config = dict(
    n_layer=14,
    d_model=224,
    n_experts=16,
    experts_per_token=1,
    d_expert=288,
    d_shared_expert=0,
    activation='swiglu',
    moe_layers=[1, 2, 3, 4, 5, 6, 7, 8, 9, 10, 11, 12, 13],
    router_score='softmax',
    normalize_top_k=False,
    routed_scale=3.2,
    balance_loss=0.00855,
    balance_bias=False,
    router_cosine_scale=20.0,
    init_std_router=0.0332,
    lr_router=0.000928,
    n_head=7,
    n_kv_head=7,
    head_dim=32,
    vocab_size=16384,
    norm='rmsnorm',
    norm_place='pre',
    norm_eps=1e-05,
    positions='rope',
    rope_base=10000.0,
    rope_fraction=0.75,
    qk_norm=False,
    attn_scale=0.177,
    tie_embeddings=False,
    parallel_block=False,
    init='normal',
    init_std_qkv=0.0416,
    init_std_o=0.0,
    init_std_up=0.0416,
    init_std_down=0.0,
    optimizer='soap_variant',
    lr=0.0031,
    beta1=0.95,
    beta2=0.95,
    weight_decay=0.029,
    lr_head=0.00633,
    grad_clip=2.0,
    warmup_steps=200,
    schedule='wsd',
    decay_fraction=0.912,
    decay_shape='linear',
    final_lr_fraction=0.05,
    batch_tokens=32768,
    seq_len=1024,
    doc_mask=True,
    train_tokens=293800000,
    steps=8967,
    dataset='wikipedia_en',
)
Below are experts of layer 6 (counted from 0) of a mixture-of-experts language model. Rows are named router (the router's row for the expert), gate (a neuron's input weights, with its number), up (a neuron's input weights, with its number) and show model dimensions 0-223. Each number is 128 + 24 x the weight over its row's rms, rounded and kept within 0 to 255.
Before each expert's rows: a language model's description of what the expert responds to. This comes from a sample of Wikipedia text that the model never trained on.

# expert 8
Description: Final pieces of Indian, Arabic, Japanese or Latin names, such as Daksh-ina, Uraw-a, Diadel-ia, Sansed-oni.
router [146 146 152 116 116 110 109 156 155 131 108 141  54 150 152 136 116 152 134 112 102 110  82 122 112  91 124 157 105 116 150 137 116 120 126 153 140  75 140 105 135 107 127 113 139 122  99 115 117  84 167 140 117 129 111 117 143 129 113 129 112 147 106  92 144 112 111  89 174 114 129 128 132 133 113 113 184 115  86 145 130 144 106 160 113 148 126 121 180 117 122 144 141 145 111 144 197 119 147 170 105 146 124 130 100  80 119 127 126 132 123 169 152 110 117 123 145  82 145 102 142 132 102 160 141 116 141 126 132 102 108 122 161 178 107 123  98 131 156 127  99 134 112 145 146 163  80 174 117 111  93 145 161 163 127  89  97 175 143 136 121 147 125 126 131 118 134 121 133 122 114  96 101 125  91  83 111 118 170 156 137 157 126 162 113 174 153 168 126 142 135 163 103 105  93 140 124 139 108 136 108 135 121 137 114 128  75 125 163 132 207 140 130 157  96 154 130 107 144 102 100 147 109 138]
gate0 [130 114 138  91 113  84 141  72 127 137 103 118 160 138  99 136 109 132  96 136 104 139 158 139 131 131 124 167 134 164 148 125 113 109  99  99 121 135 146 101 146 175 170 152 162 147 152 126 116 152 142 127 126 133  91 149 162 109 127 131  84 138 110  95 121 144 106 189 103 123 125 119 124 100 111 118 107 155  87 133 142 180 149 162 119 140 150 125 131 145 107 141 187 114 128  96 118 108 115 113 124 119 173 114 119  91  90 101 152 126 116 157 147 155 129  93 144 110 113 145 135 153 146 141 127 138 128  79 120 162  92 100 181  76 117 121 128 124  76 162 115 128 114 137 111  96 116 150 109 119 156 126 190 149 120 106 131 119 100 122 167 126  99 166 101 155 147 145  88 116 120 145  92 141 117 125 122 119 121 152 148 124 147 178 103 139 139 173 136 114 122 146 117 128 178 174 146  88 111 116 149 121 114 179 125 100 169 111 139 127  93 105 118 131 154 141  87 112 140 100 117 152 128 126]
up0 [157 136 126 165  76 112 133 133  92  71 113 144 139 120 146 109 119 130 149 129 129 104 118 177 132 143 111  86 124 123 151 130 146 161 133 175 149 128 117 100 132 124  80 113  92 122 120 183 133 105 101 124 118 136 140 108 127  96 129 158 135  79 149 135 163 127 179  67 154  92 142 179 161 132 120 110 111 135 136 122 131 120 107 106 108 139 119 112 132 132 116  87  93 138 150 125 139 145 135  82 125 115 130 142  87  81 141 126 148 157 132  95 122 174 124 140 148 138 122 128 120  74 105 118 150 150 136 148 128 127 155 138  95 142  92 117  93 132 113 133 149  92 172 113 105  99 113 120 158  91 120 102  62 111 173  90 110 122 141 147 118 105 126 166 118 158 115 140 147 122 143 128 136 117 109 138 110 155 145  88 112 127 159 104 153  87 119 123 166 132 137 109  74 108 138 122 124 116  85 154 147 113 151 109 167 154 126 164 128 137 132 176 125 143 111 147 104 163  87 144 162 137 122 123]

# expert 0
Description: Verb suffixes like -ing, -ed, -ated and past verbs (found, served, worked), plus the preposition for in prose.
router [162 132 162 154 134 151  90 151 158 150 156 133 120  87 130 113 141 151 140 100 148 142 128 115 142 115 172 105 102 123 123 106 141 157 145 117 121 124 131 153 120  94 126 167 123 137 120 146 112 117 125 123 118  93 149 102 148  93  90 104 155 148 138 127 124 134 143 105 148 110 116 156 140 125  83 122 142 101 123 196 147 162 108 134 160  88 152 155 159 113 100 135 150 166 156 148 141 106 114 143 125  87 138 164 107 147  90 161 179 169 128 139 145  91 138 134 149  89 135 123 160 121  91 116  97 129 115 118 126 143 103 123 115 163 104 146  73 126 126 120 113  91 124 127 154 163 118 136 116 127 169 144  60 140 161 113 137  99 102 125 145 111 141 159  96  90 112 135 153 153 147 165 124  66 104 184 130 102 121 127 144 158 106 147 117 121 141 170  80 148 164 121 114  85 124 137  99 146 127 135 105 113 149 128 134 135  80 109 142  95 135 141 148 143  98 111 114 164 134 147 143 150 142 171]
gate0 [152 136 177 137 156  86 162 119 106 133 143 141 159  76 149 121 112 128 146 149 140  67  92 155 112 138 144 129 149 150 109 147 117 125 115 120 140 114 115 155 111 142 113 185 141 135 139 149 124 166 170  92 157 165 148 111 109 126 100 175 102 115 164  85 127 136 117 166 161 160 143 163 109 165 114 131 137 148 105 137 150 107 116  85 101 139 166 114 113 131 141 153 143  97  43  85 117 161 100 162  99 132 147 121 118 135 134  95 129 115  91 133 101 132 124 128 105 138 143 131 106  86 126 154 137 108 149 134 129 123 139 113 144 139 124 143 127 167 164 133 110 131 128 133  97 145  94  92 114 157 125  94 137  91 131 147 140 160 163 147 140 106 119 146 161 104 111 142 119 127 134 161 128 133 100 163 115 140 125 188 140 133  95 118 149 152 131 160 121 164 123 128 106 131 133 146 121 143 143 144 118 136 131 158 146 199  90 150 128  73 123 165 118 146 134 122 127 120  89 165 106 107 126 155]
up0 [130 108 164 129 168  70 135 157  82 125  92 166 108  94 136 142 138 139  92 152 147 110  94 129  93 125 139 179 146 135 136  96 136 146 149 133 149 121 119 111 131 156 128 164 124 164  99 143 163 125 146 147 142 114 117  89 126 112 134 146 150 119  89  71 116 154 134 155 124 129 144 150 175 135 138 132 112 118 109 129  97 107 128  94 128 150 102 100 134 101 120 110 141 114 110 124 137 148 143 125 107 114 152 102 124 131 112 112 116 139  85 143 114 174 131 127 104 151 133 113 151 113 105 115 124 144 157 116 154 167 107 147 151  86 129  95 111 128 136 140  93  99 136 110  73 116 117 117 101 109  94 138  92 118 125 157 115 155 144 143 132 151 124 136 125 128  84 109 101 112 133 171 158 103 157 160  60  98 121 161 100 105  80 113 118 147 112 159 107 131 107 111  99  79  68 139 134 178 132 151 117 121 145  97 121 183 103 121 109  92 131 130  87 100 130 165 172 116 117 126 102 150 119 108]

# expert 4
Description: Word pieces inside rare names and foreign or technical words, such as Bolog-n-a, Doppl-er, Burg-en, Alb-u-querque.
router [160 132 138  90 157 149 144 167 126 149 131 163 147 150 142 107 138  61 147 130  79 107 111 175 129 113 166 155 125  93 123 125 160 124 144 111 117 107 150 111 117 113 122 156 136 125 117 109 168  94 143 128 117 124 157 135 137 151 108 132 122 106 177 126 159  84 120 117 149 131  81  85 121 158 123 129 121 110 130 141 115 137 153 139 113 181 129 133 130 134 156 101 120 163 121 125 124 130 114 120 139 105 166 144  89 142  94 126 108 116 111 142 168  76 130 127 165 119 137 111 102  80 128 122 164 116 119 108 156  94 110 129 104 164 106 144 107 147 171 174 132 128 129 135 182 163  88 142 146 153  99 146 159 132 174 149 106 168 130 131 124 122 134  92 133 130  91 105 134  95 152 125 133 141 121 146 155 147 123 108 135 124 114 135 158 153 152 114 170  86 123 153 102  62  93 137 102 175 111 151 130 145 117 113 120 159 119 136 133 169 147  92 142 151 125 110 143 123 189 144 117 170 122 121]
gate0 [132 142 156 130 117 123 162 115 107 137 146 113 170 121 160 132  77 105 110 148 141 132 118 128 127 182 127 130 123 146 127 127 167 129 123 129  92 108 107 102 107 135 144 138 109 123 161 102 111 127 159 108 155 151 147 130  91 133 115 122 142 141 139 157  94 123 158 140  94 119 132 100  91 103 111  92 111 118 151 123 134 115 169 149 160 105 124 172 135 124 139  92 170 107 121  75 197 116 135 137 138  92 130 129  97 153 113 133 100  76 108 138 157 146 128  79 127 152 128 116 104 179 116 133 137 157 172 100  90 121 118 154 137 131 179 182 141 124 103 126 146  78  86  87 118 101 122 129 115 144 136 163 126 152 150 110 172 116 118 164 105 119 161 127 123 110 113 108  90 120 110 148 115 141 144 123 109 124 123 170 134 128 101  50 138 160 124 145  94 128 111 130 124  61 133 122 107 122 154 110 151  80 126  92 110 165 133  89 114 145 162  95 121 134 126 128 131 132 153 137 118 114 133 114]
up0 [136 147 154 136 124 124 126 139  77 151 109 126 119 150  85 120 156 116 139 107 124 135 121 130 131  96 145 142 139 127 115 152 128 172 118 125 116 117 119 131 191 167 115 134 132 106 146 103  97 109 104  79 154 127 142 121 146 116 121 127 103 141 162 125 158  71 134 132  79 141 104 109 127  82 130 113 101 132 148 136 153 184 156 144 141 190 129 151 122 125 156 118 165  73 118 108 120  77  97 142 180  81 115 111 140  81 124 135 157  99 118  83 131 101 136 100 104 131 131 135  98 156 143 131 110 108 132 167  71 122 144 156 105 165 156 100 148 158 134 105 143 169  90 131 136 144 108 116 118 137 138 106 142 120  85 113 158 100 110 169 139 135 122 125 144 122 113 106  84 164 135 132 137 132 136  62  82 117 139 151 120 155 108 115 134 133 138 105 135 124 143 113 111 116 128 111 115 149 132 123 137 104  87 112  90 183 129 152 120 135 142 133  90 160 161 156 109 108 142 150  95 140 108 142]

# expert 9
Description: Determiners, quantifiers and focusing adverbs before a noun or phrase, such as only, also, all, more, both, such, relatively.
router [163 122 136 125 154 142 134 125 142 171 135 123 144 112 103 129 161  82 144  87 129 151 132 162 159 136 116 114 114 120 155 143 140 143 162 171 120 100  97 111 109 153 136 134 155 123 122  97 119  80 110 126 100 146 124 133 185 112 132 125 132  84 132 134 143 157 154 127 123 127 101 160 142 114 159 138 135 128 141 148 132 155  93  82 134 148 116 162  76 125 107 122  81 173 160  97 129  98 142 140  96  96 141 108 114 100 103 149 122 103 146 163 112 147 120 127 137 101  94 111 170 152 113 135 156 133 112 122 146 154 123 155 128 107 120  98 101 103 147 160 101 148 139 159 142 134 141 165 125  79 112 151 118 151 152  97 122 172 117  97 120 160  86 134 118 141 144 158 144 110 146 169 155 119  96 135 181 125 147  88  81 115 125 154 130 132  75 139 124 110 133 149 129 123 124 156 153 184 133 145 148 109  86 132 119 192 104  86 131 100 111 127 139 128 177  95 150 142 151 122 146 134  90 114]
gate0 [135 201  98 153 108 146 149 140 138 151 124 102 154 161 186 142 126 186 162 112 138 124 169 122 110 116 101 113  94 138  85 144 131 109 120 109 118  91 176 106  89 129 135 116  92 148 150 159 134 166 113 157 149 103 139  77 153 138 109 149 102  95 146 121 132 152 115 149 116 119 149  86 131 170 176 171 133 133 141 167 105 116 114 117 133 140 129 156 138 111 161 155 107 148 130 106 148 114 125 102  74 124 138 101 115 132 139 114 145 137 134 130 158  51  98 113 121 139 103 108 155 116 120 116  97  81 113 128 116  95 133 149  91 119  96 113 115 145 168 143 130 129 120 130 104 107 147  97 133 125 126 112  82 136 111 115  76 149 133 133 141  74 145  96 143 143 119 118 109  67 154 124  90 145 114 114 137 144 140 155 130 141 143 108 137 141 103 124 103 117 125 112 170 125 164 123 148 152 129  88  93 112 110 129 121 137 119 112 128 142 162 104 161 138 172 141 135 111 116 145  85 133 141 127]
up0 [142 118 152 188  99 173  79  98 142 156 131 156 132 142 100 145 124 170 139 110 110  89 161  83  95  93 102 107 120 114 137 170 140 126 182 135 143 110 135 141 148 139 126 203 155 155 149 138 113 114 113 149 159 100 133 147 155 133  87 124  83 133 146  82 113 119 126 117 124  85 140 172 119 137 144 145 127 147 141 168 121 131 149 124 117 114 116 149  99 143 157  87 121 144 107  84 137  95 116 136  95 120 116  76 156 131 133  83 134 135 109 162 141 133 109 130 157 113 100  98  98 124 118  95 102 119 104 128 147 167 129 161 127 147  85 131 108 170 115 149  98 111  84 161 127 105 124 126 159 117 107 112 137 137 118  75 102 124  75 140 121 124 120 128 137 119 108 132 125 102 164 125  68 125 142 111 127 162 125 105 110 157 160 122 145 122 153  82 144 120 115 126 126 140 123 131 133 103 162 123 142 111 133  85 130 108 112 146 118 135 134 136  87 162 118 118 118  98  89 137 126  99 163 134]

# expert 2
Description: Auxiliaries and function words after a sentence subject, such as was, is, are, has, as, with, when, where.
router [155  76 138 130 163 141 131  97 123 165 133 134 158 158 160 159 152 131 125 156 108 132 105 107 174 100 147 147 156 117 110 115  80  97 127 141 128 134 124 115 100 148 117 102 146  85 112 168 137  88 123 113 135 159 144 123 139 106  84 119 118  99 114 105 137 121 115 151 155 141 111 134 116  98 118 127 123 130 148 103 108 155 107 121 131 168 119 155 113 123 144 145 174 147 110 171 130 128 142 111  93 145 165 140 154  93 105 119 169 139 138 123 160 119 138 128 135 156 129 104 152 127 129 130 112 116  86 146 142 131 112 146 103 178  96 134 156 118 156 160 110 123 145 152 125 111 191 128 165 106 103  93 133 135 164 105 106 161 119  93 161 171 137 102 152 182 148 159 100 158  84  75  90 105 120 131 121 154 105 118 127 146 153 155 151  92  94 120  95 130 164 120 106 125 145 131 103 110 107 123 166 121 112 102 178 155 113 111 136 108 154 185 148 134 182 143 132 138 135 121 148 131 153 151]
gate0 [117 115 147 136 100 125 176 117 130 145  92 138  96  93 150 146  93 110 137 139  99 116 128 101 104 128 124 137 147 104 117 137 143  88 119 122 138  85 152 141  97 142 114 147 163 148 150 130 128 104 147 106 133 130 134  98 135 103 104 129 121 110 121 155  92  78 144 143 172 154  79 105 137 152 117 136  74 110 144 146 165 146 122  84 130 121 126 165 130 117 158 125 144 143 139 152 115 146  73 158 174  88 146 168  82 123 143 111 106 152  88 123 147 103  97 154 114 109 126 129 104 134  98 113 137 151  86 110 156 140 115 110  95 112  96 106 153 157 149 103 102 141 126 144 152  92 145  98  98 131 113 141 135  96  75 108 146 154 167 118 108 140 128 130 118 105 119 123  97 146  81 156 134 155 158 118 105  98 100  70 144 152 133 123 100  89 146 137 144 168 158  79 125 156  78 139 132 106 102 153 130 176 138 150 140 135 137  90 117 112 141  94 144 122 111 130 109 171 138 151 152 139 147 120]
up0 [138  86 116 106 137 153 137 100 112 147 119 114 131 133 150  89 164 136 150 187 158 163 130 151 145 122 127 123 127  95 134 135 111  62 111 119 138 119 135 118  90 134 118 116 101 122 146 133 148 136 165 128 122 140  92 132 114 123 130 143 145 114 142 138 123 172 142 153  87 120 114 106 143 121  88 113  97 175 108  99  90 135 148  89 128 117 109 144 150 123 163 123 119 153 130 141 103 142 118 108 153 102 138 131 155 156 129 130 105 159 147 134 105 137 130 141 142 131 144 175 116 129 124 133  83 107  97 100 111 103  76  85 131 173 164 150 121 145 155 164 123 144 109 142 138 134 106 156  70 156 148 126 104 144 133 181 172 126 123 164 121 109 106 136  71 134 161 155  82 146 116 110  86 145 142 101 138 146 128 156 157 126  94 151  88 100 120 125 159 117 117 134  96 115 130 131 136 102 131 127 176 117  87 145 118 143 160 197  75 128 146 167 143 102 120 114  97  88 131 128 132 145 147 161]

# expert 12
Description: Line breaks ending table rows, infobox lines or paragraphs, plus section heading markers like === and ====.
router [156 109 148 125 140 180 119 146 119  71 122 145 117 132 140  82 158 124 166 149 150 169 144 134 116 126 140 160 127 112 122 103 166 161 156 152 108 143 121 177  81  74 109 133 127  98 133  62 121 140 124 101 103 112 123 121 132 123 128 128 141 117 104 109 198 136 140  98 159 125 132 118 123  92 119 131 173 155 128 143 145 112 126 173  99 173 155 128 175  86 111 122  98 109 127 129 122 126 128 121 112 119 145 138 142 135 101 133 136 159 128 146 115 126 124 110 129  82 109 127  95 111 141 144 108 135 144 131 107 159  82 167 108 173 148 151  92 110 121  96 119 131 118 120 156 117 111 123 118 115 153 156 110 110 163 105 112 165 150 100 153 147 128 127 126 110 130  97 156 126 131 119 125 134 156  98 117 149  95 134 127 110 127  88 134 120 145 121 130 112 117 128 104 123  95 123  86 145 122 141 102 119  98  86 123 171  81 137 104 185 199 125 155 116 134  88 172 141 130 123 120 145  85  88]
gate0 [ 85 130 102 130 150 177 103 176 146 106 128  88 117 116 115 147 139 112 128 118 156 137 108 164 125 172 151 133 106 140 132 138 120 145  96  77 125 137 141 120 176  80 146 157 123 119 131 148 118 185 116 115 136 104  72 139 145 156 138 149 122 146 135 178 131 138 114  93 118 159 124 126 119 104 108 172 117 143 136 131 123 131 154 116 160 125 149 132 144 121 147 113 124  75 162 122 114 150  85 161 122 128 178 109 110 156 125 111 159 147 139 155 119 196  85 118 157 107 134 167 146  94 134 103 133 110 125 164 132 128 130  97 144 143 150 131  83 134 125 137 109  84 156 133 163 112  91  91 127 116 154 102 121 163 121 148 116  98  90 115  86 100  98  91 163 156 144 143 185 100 133 101 127 126  86 146 122 140 120 137 105 126 131 102 149 135 108 122 123 123 142 119 154 125 148 105 180 105 173 100 147 128 167 112 136 127 123 149 115  96  81 125 149 158  91 124 118 121 121 139 117 112 133 145]
up0 [177 143 154 118  96 126 121 119 143 129 119 124 142 112  90 132 147 153 103 115 136 194 140 158 133 123 101 114 182 157  67 162 137 121 151 123 134 139 111 120 126 137  99 127 145 120 143 116 117  96 167 117 118 105 155 168 128  81 121 136 136 118 118 127 165 126 124 143 119 104 100 148 156 131  74 141 155 123 132 134 191 116 124 125 128 157  88 124 107 146 142 138 143 116 105 101 129  70 162 130  96  70  95 125 144 137 160 127 136 151 123 131 145  94 174 152 164 128 143 135 145 101 130 160 149 139 170 140 120 166 141 122 144 134 129 119 136 143 136 147 120 123 134 104 112 159 156 123 107 145 136  76 143 126 164 120  97 175 154 155 174 119 158 160 123 124 115 172  89 142 129 171 115 133 158  85 150 145 120  95 163 123  98 139 119 139 130 133 155 134 108 137 136  98 136 156  86 117 102 115 140 118 142 119 120 121 130  85 132 109 143 119 161  96 105  94 157  69 140 121  73 149 131  94]

# expert 15
Description: The words and and or, dashes, ampersands, and colons after infobox field labels such as Born:, Founded:, Conflicts:, Draw:.
router [174 127 199 132 133 124 106 135 130 157 127 153 121 166 123  95 102 117  96 137 118 156  76 129 151 102 103  91 114 121 116 125 139 112 121  86 151 132 139 114 165  63 132 144 115 143 123 105  97 110 138 144 133 136 126 107 116 134 136 145 133 142 139  97 183  90 116  66 131 106 131 156  55 119 126 127 117 165 133 147 171 146 118 147 121  96  94 131 120 121 109 113 152 113 104 177 140 126 156 153 124 149 162 150 111 149 128 175 153 150 111 140 138 180 194 112 115 118 110 140 132 118  96  88 112 147 136 134 116 108  84 124 120 153 103 106 131 126 167 116  75  88 156 154 161  91 180 151 171 124 157 158 138 123 154 105  91 150 140 139 111 148 148 104 123 144 151 114 135 145 104 114 151 116 149 130 152 113 104 127 126 155 123 111 101 165 138 122 119 112 103 127 137  89 131 125  81 170 124 145 110 117 134 142 113 159 137 153 147 120 142 136 142 124 114 133 170 108 112 143 101 128 136 128]
gate0 [127 115 149 115 133 106 140  86 154 103 101  56 127 105 133 129 115 131 127 128 119 107 128 174 145  70 152 117  96 131 121 158 114 176 168 147 144 126  84 157 152 137 144 155 124  88 163 106 132 120  88 167 105 124 131 185 113 117  92 132 148 135 135 168 131 118 141 144 113 144 114 130 113 169  77 115 153 127 131  99 128 126 176 130 113 126 133 114 109 160 166 141 117 113 130 140 103 130  53 150 153 117 118 148 151 166 144  97 120 124 140 112 126 122 155 105 126  92 118 123 149 130  98 143 126 138 110 117 144 133 127 165 145 144 156 126 178 132 137  96 166 128 133  82 154 102 149 126 116 152 154 167  89 149 131  69 125  71 131 131 118 128 120 157 142 125 143  88 103 125 170 107 106 130 161 110 124 111 120 131 153 168 144 147 100 120 137 116 105 130 147 104 103 127 112 111  97 106 162 123  81 142  85 107 119 121 108 114 113  77 120 137 160 133  99 136 127 142 122  95 115 176 122 113]
up0 [159 112 118 134 100 104  96 164  74 128 120 160 164 152 114 156 143 111 139 103 133 112 124  96 101 139 126 117 154 109 145 121 163 112  64 119 133 105 148 108 120 139  73 119 119 131  99 137 118 136 147  78 168 116 128  85  88 114 119 134 101  67 111  91 153 152 138 130 143 123 177 132 138 103 158 135 124 130  75 141 155 109  72 143  83  88  99 149 166 119 109 141 134 134 121  97 160 148 150 127 145 131 144 151  89 134 108 129 146 108 133 148 122 102 139 147 146 168 161 155 132 157 128 117 117 102 152 115 114 147 164 127  96  78 101 134  94 125 150 163 163 113 147 168 107 154  73 114 118 127 136 115 160 127 128 141 128 150  97 110 147 142 102  87 122 140 126 124 131 119  77 144 143 134 119 163 141 152 115 120 131 155 146 112 144 127 140 138 159 104 153  93 152 163 164  99 129 116 125 119 158 134 160 155 152 152 132 123 139 146 131 158 130 127 127 108  95  98 163 156 117  69 134 148]

# expert 1
Description: Prepositions and direction words, mostly location or position, in geographic descriptions, such as over, near, north, within, of, in.
router [106 140 130 104 110 107  82 117 119 152 103 134 141 113  96 125 140  96 125 153 140 119  80 151 153 138 129 120 131 142 164 104 162 130 137 126  85 131 140 131  95 120 125 141 139 116  78  91 109 167  97 121 110 126 125 110  81  89 119  48 118  98  81 140 129 143 119  94 141 117  76  99 121 137 120 177 142 122 124 139 160 152 155 121  94 122 163 133 125 128 149 105 115 152 155 119  96 146 106 141 109 110 113 127 115  96 138 122 197 147 167 157 172 137 123 135 135 114 130 126 145 176 117 127 145  92 149 137 126 133 117 126  89 145 114 140 112  64  90 166 104 142 135 120 132 125 109 146 121 137 101 112  91 122 164 142 107 160 119 139 117 125 132 137 100 107 104  83 174  90 166 120 161 138 137 123 127  92  92 102 158 125 145 133  98 166 124 114 123 148 124 137 108 123 143 124 102 135 126 144 131  93 168 140 148  96 137  84 156 150 129 131 120  88 121 154 164 133 145 179 120 146 154  81]
gate0 [140 124 146 141 122 143 108 111 128 103 121 143 126  98 131 179 117 134 183 128 116 179 109 129 141 156  95 162 118 153 116 108 138  91 119 151 205 179 137 114 137  96 119 126 113 173 151 140  94 133 134 138 131 138 140 144 114 115 122 147 119 134 155 145 148 141 132 155 122 112 114 105 131 132 139  87 113 126 177  95 112  95 114 120 137 107  79 129 137 143 161 164  75  94 197 135 121 143 104 141 121 149 126 136 118 131 121 168 156 112 119 137 113 187 152 123 152 109 151 144 189 128 109 147 144 136 123  88 140 139 150 131 123 124 115 139 143 118 143 155 126 167  97  97 172 131 142 103 132 128 106  92 136 101 117 140 120 114  99  87 127 157 133 137 148  93 190 150 153 129 134 164 132  97 100 148 151 125  99 119 135 150 121 142 118 120 130 102 139 181 127  90 119 158 179 175 110 100 175 161 103 112 144 150 140 132 113 132 136 137 109 149 153  91 108 110  95 132 150 102 167 120 124 138]
up0 [146 142  53 107 145 138 115 141 108 126 132 137 139 170 126 120 143 116 139 117 128 116 116  92 108  93 158  96 127 108  97 158 130 131 127 103 136 135 130 111 155 125 110 146 153  84 104 161 120  95 118 102 164 140 120 146 140 110 150 171 110 135  82  85 146 141 151 137 113 122 138 146 133 111 163 134 154 120 122 167 103 107 130 114 101 163 129 141  94 117 130 122 131 157 107 117 141 128 155 129 117 102 141 145 155 131  78  66 138 134 147 125 137  97  93 123 132 127  93 124 121 139 133 102 136 128 129 140 112 142  93 110 147 121  95 157 131 191 149 105 157  99 157 155  87 152 134 161 144 128  92 188 116 156 113 146 157 172 174 175 152 100 155 108 167  86 109  87 119 133 137 119 114 142 120 165 124 143 139 127 118 122 141 141 147 131  87 150  98  87 140 143 105 143  92  90 143 172 135 104 144 149 120 138 130 117 134 130 140  98  90 111 133 174 152 128 150 146  66  77 114 155 107 123]

# expert 10
Description: Units, degree and minute marks, and field values in infobox lists and taxonomy boxes, such as °N, mi), Clade: Eudicots.
router [123 133 138  86 132 137 112 143 102 133 109 103 143 150  96 100 145  62  97 102 113 140 110 126 154 128 111  99 112 133 191  98 119 145 123 145 155 110 128 123 151 107 134 130 124 105 124 153  98 121 114 102  96 139  81 125 129  99 101  91 128 112 135 141 141 130 139 108  95 123 111  79  96  96 196 152 179 128 170 110 148 162 119 177  99  99 113 115 114 123 129 150  33 141 109 166 104 153 136 148 155 119 147 108 120  94 124 118 167 154 140 168 134 163 164 101 136 117 119 135 125 139 161  89 177 133 107 128  97 160 121 138  96 134  99 133 108 122 127 137  90 118 125 145 171 138 131 140 115 121 120 144 178 144 115 100 108 123 129 135 113 101  97 135  67 129 151 101 146 124 152 112 145 120 147 179 140 122 132 125 141 137 120 102 133 111 116 130 162 107 130 140  97  95 150 135 121 159 150 148 141 130 176 139  90 122 121 132 130 123 145 129 158 123 142 114 122 144 114 152 100 154 120  73]
gate0 [100  80 151 138 135 180 161 142 141 157 101 142 143 112 126 147 105 128 115 188 153 168 113 112 103  99 118  91 109 137 146 105 100 131 158 116 149 145 106 152 135 136 122 135 142 117 123 134 161 137 155 146 133 103 107 132 133 131 106 119 123  86 139 111 148  97 152 139 135 125 130 146 135 147 152 104 173  94 199 131 166 134 140 159  95 131 110 155 135 136 125 152 104 139 103 188 165 132 148 114 178 134 141 156 135 114 155 159 126 111 118  99  99 106 106 137  90 129 130 126 185 141 154 124 148 138  99 160 135 143 179  87 102 122 115 145 134 136 137 143  89 122 128 131 126 108 164 137 106 145 114 114 157 100 121 119 113 122 143 130 107 134 141 171 142 138 127 118 116 147 126 118 166 125 151 143  87 134 133 130 127 121 151 147 124 144 107 144 148 150 123  74 131 148 147 154 175 114 121 105 108 118 163 159 104 137 160 181 113 115 106  93 109 133 141 115  50 153 111  69 136  68 108 157]
up0 [149 142 103 164 158 140 146 115 125 136 117 129 143  96 144 168 112 101 123 154 152 128 127 113 140 104 116 143 132 132 139 109 156  98 134 129 142  81 146 152 123 151 156 125 142  77 107 136 110 143 153 112 138 136 120 126 150 112  98 140 138 108  99 177 141 123 142 138 141 164 183  90 132  81 129 105 158 136 151  88 147 168 172 186 117 138 141 126 126 122 139 149  99 141 134 148 110 110 176  74 185 133 113 134 165 109 136 129  89 124 117 131 101  85 113 121 108 161 180 146 129 152 141 134 155 137 135 103 142 141 179 116 112 139 119 162 147 163 125 112 113 123 121 191  90 141 148 124  89 106  60  99 177 116 118 110 143 162 120 140 116 127 150 147 171 107 127 156  94 136 148 136  88 121 109 116 110  82 149 133 114 125 117 168 109 100  96 122 152 118 117  87 112 141 156 114 134  97 113 107 115 140 161 148  92 116 165 147 120 151 120 129 129 128 159 127  76 129 115 149 131  96 112 137]

# expert 5
Description: Pipe characters that separate cells in wiki tables of sports, elections and charts, plus semicolons and quotes inside table rows.
router [146 129 138 100 136 122  87 107  87 163 140 169 118 152 144  80 156 118  93 114 127 137  97 141 128 119 163 137 111 160 157 128 154 147 146 121 113 130  91 103 134 149  59 108 176  95 106  92  90 110 138 144  76 112 132 109 132  86 124 134 109 135 118 113 140 126 120 143 122 144 135 149 125 114 148 144 156 127 130 189 147 141 145 149  89  94 114 137 130 146 126  99 143 143 117 122 113 108 134 156 109 104 141 154  88 126  90 113 127 173 144 161 160 149 108 122 149 105 133  97 145 127  88 140 104 162 117 142 130 112 125 135 152 145 100 124 116 126 129 179 132  86 149 113 147 136  96 134 124  94 117 127 112 159 180  74  74 152 154 149 126 110 119 127 119 151 133  99 136 120 104 148 103 119 139 106 129 125 163 156 115 151 178  99 136 119 125  88 112  92 108 126 123 117 123 166 107 159 117 141 123 120  98  99 130 196  74 108 171 137 123 140 133 155 110 147 139 129 130 105  70  87 138 122]
gate0 [151 149 116 109 145  90 130 134 135 129 129 145 148 143  97 103  83 135 113 153 129 125 111 122 111 134 156 123 135 163 107 138 118 119 100 193 140 122 116 136 125 142 137 144 178 134 152 146 149 127 143 136 139 157 144 137 136  93 108 102  87 106 145 143 151 159 101 110 111 152  94 133 169 100 110 125 160 158 122  88 152 145 110 102 167  76 153  98 143 126 129 137 110 109 156 102 110 127 106 123  89 159 132 144 156 176  96  84 142 100 121 120 156 149 117 154 104 124  98 144 124 123 115 137 163 126 120 143 114 169 161 136  95 157 152  92 177 139 153 107 106 141 124  99 146 113  85 165 110  95 122 122 143 141 127 161 109 111 171 110 145 125 128 153 100 118  74  93 105 140  97 139 129 129 125  77  83 119 120  77 128 111 113 119 112 119 148 129 123 159 132  94 131 139 168 112 116 165 148  90 142  91 116 167 104 109 111 148 143 146 151 165  87 155 132 139 106  62  78 135 118 138 141 146]
up0 [116 143 152 113 147 124 109 124 142 140 118 176 153 140  87 106 108 133 103 116 129 128 115 130  77  93 118 141 127 110 109 161 139 117 113 114 137 134 142 148 127 137 128 118 117 178 139 116 164 146 123 143 154 189 138 129 142 134 108 117 134 104 161 122 165 172  86 118 129 127  81 123 127 147  98 147  98 138 110 113 151  98 126 121 131  95 135  98 129 120 154 111 104 112 121  92 122 182  60 164 109 161 158 141 102 136 130 108 162 123  81 137 150 162 110 150 100 132 104 170 148 101 110 132 172 108 118 140 150 133 176 134 108 140 169 150 192 124 183 134  76 148 114 132 153 122  91 162  99  95 134 124  99  98 145 179 134 125 161 119 122 126 127 170  79 101 113 107 107  88  97 149 114 127 120 100  87  94 150  94 142 148 121 102 134 124 141 129  98 150 143  94 146 130 173 140 150 153 157 112 134 113 121 134 154  94 115 143 141 107 134 133 119 161 158 134 126 115  97 135 123 142 143 121]